python train.py --d_expert=176 --init_std_router=0.034 --lr_router=0.000491 --n_head=5 --rope_base=10000.0 --tie_embeddings=false --init_std_down=0.0 --train_tokens=353000000
Below are experts of layer 2 (counted from 0) of a mixture-of-experts language model. Rows are named router (the router's row for the expert) and show model dimensions 240-319. Each number is 128 + 24 x the weight over its row's rms, rounded and kept within 0 to 255.
Before each expert's rows: "raises" lists some tokens whose logits its average output raises strongly, later layers aside. This comes from a sample of Wikipedia text that the model never trained on.

# expert 2
raises: "ks", ",", ":", ".\n", "ing", "."
router [148 146 123 140 101 160 126 135 145 159 158 157  93 105 118 142 125  78 107 119 155 115 134 132 165 125 157 131  90 123 170 118 176 130 104 177 116 137 156 137 104 106 172  84 138 106 119 192 141 140 141 114 130 153 117 126 127 107  92 102 110 125 101 103 148 139 146 156 154 127 149 121 133 143 106  96 148 128 112 133]

# expert 15
raises: "oted", "erson", "oto", " return"
router [112 166 117 150  91 110 159 176 143 120 140 162  78 129 140 140 140  71 108 105 146 108 145 132 152 123 127 116  78 160 150 116 147 136  80 129  83 125 167 183  97 120 159 115 107 133 104 170 130 121 154 124 121 143 104 117 143 141  79 127 124 138  91 101 137 135 141 143 120 109 117 141 162 152 137 108 145 171 156 103]

# expert 27
raises: " |\n", " |", " transfer"
router [145 159 137 132  90 133 161 144 156 166 165 171  86 101 149 121 126 133 117  99 159 118 150  94 156 121 134 140 121 114 150  75 178 117  98 142 117 163 178 154 108 126 161 119 125 144 111 124 122 148 131 137 115 142 123 162 153  96  90 112 109 146  68 120 157 128 123 147 115 127 126 140 186 149 115 122 113 121 144  93]

# expert 26
raises: " of", ".", " and", ",", ".\n\n", " |"
router [187 130  85 131  98 147 133 154 133 133 139 172  98 113 139 141 128 123  95 113 152 113 128 101 126 146 139 156  86 143 163 100 158 139  83 158  98 109 157 145 107 116 177 103 129 131 101 129 144 159 128 145 143 144 157 137 174 146 101 108 144 163 102 108 138 105 115 168 114  91 130 156 134 168  87 105 130 120 131 118]

# expert 22
raises: "us", "o", "are"
router [126 171 120 152 110 142 168 166 136 162 148 175 101 131 129 136 112  98 107 104 145 108 136  97 172 137 134 150  90 128 155 101 182 152 114 141 142 136 182 162 111 115 170 106 134 121 108 163 149 166 101 133 142 148  95 138 152 100 117 118 119 139 134 109 157 123 154 155  99 126 131 135 182 151  90 127 171 153 132  94]

# expert 4
raises: "ine", "ines", "ons", "ined", "ish"
router [110 163 110 161  82 152 137 142 138 135 160 135 102 112 135 132 119  76 123  68 112  78 131 129 136 149 134 149 107 145 156 108 135 169 106 157 103 109 147 142 101 108 164  98  91 132  96 152 137 159 151 116 141 113  93 161 174 106 131 111 107 107 106 120 121  99 124 138  99 109 153 137 156 133 103 115 158 116  97  71]

# expert 31
raises: ",", " of", " the", " |", "es", "."
router [153 173  88 141  91 132 125 174 142 133 125 182  98 102 138 151 124 104 105 112 161  78 128 123 151 101 160 135 122 161 154 123 171 134  76 138  85 134 157 135 110 107 156 117 128 139 123 168 123 141 138 155 150 143 119 124 141 134  83 100 120 145 142 148 152 132 130 172 155 135 118 148 170 109  90 119 151 132 149 112]

# expert 17
raises: "us", "ames", "our"
router [128 151 111 154 103 116 141 148 150 147 146 182  96 107 124 137 130  98 123  94 148 114 153  98 150 144 140 121  86 140 151  79 172 162  94 130 123 111 160 145 113 139 141 133 111 114 140 171 123 153 135 112 143 128  87 135 161 104 124 142 134 130  53 128 174 127 134 136  98 116 138 143 172 149  92 112 127 126 124 108]

# expert 21
raises: "re", "ley", "ura"
router [155 118  96 160 104 129 156 156 118 148 123 105 106 114 154 130 120  99 100  97 135 124 172 117 139 134 148 140 110 159 137  87 147 165  94 140 109 104 147 145 111 115 127  92 100 119 124 130 135 153 130 156 134 153 104 102 157 124 116 130 100 138 122  86 119 116 136 141 126 133 137 158 155 155 111 112 163 130 133 118]

# expert 12
raises: " |", " |\n", " |\n\n", ".", "urs", "ur"
router [119 149  90 150  89 146 149 143 125 151 148 135  97 119 113 140 148  93  85  76 110 122 143 100 135 154 159 128 136 107 158  93 148 142  92 174 109 116 172 145 122  91 185 112  98 144 106 164 136 111 119 115 138 144 101 162 142 127 121  99 119 121 111 101 157 106 125 164 137 116 153 133 202 140 114 110 152 148 102  83]

# expert 14
raises: "led", "ened", "ited", "ied"
router [107 134  92 135 120 100 110 138 116 169 148 148 102 138 123 163 137 103 116  74 140 103 148 101 153 112 171 137  94 167 117 118 129 144  94 145 134 112 150 154  99 137 146 104  99 142 115 130 107 119 123 146 148 156 117 146 163 120 100 110 117 125 106  82 141 147 131 160  95 116 159 131 151 138 136 125 158 141 107  96]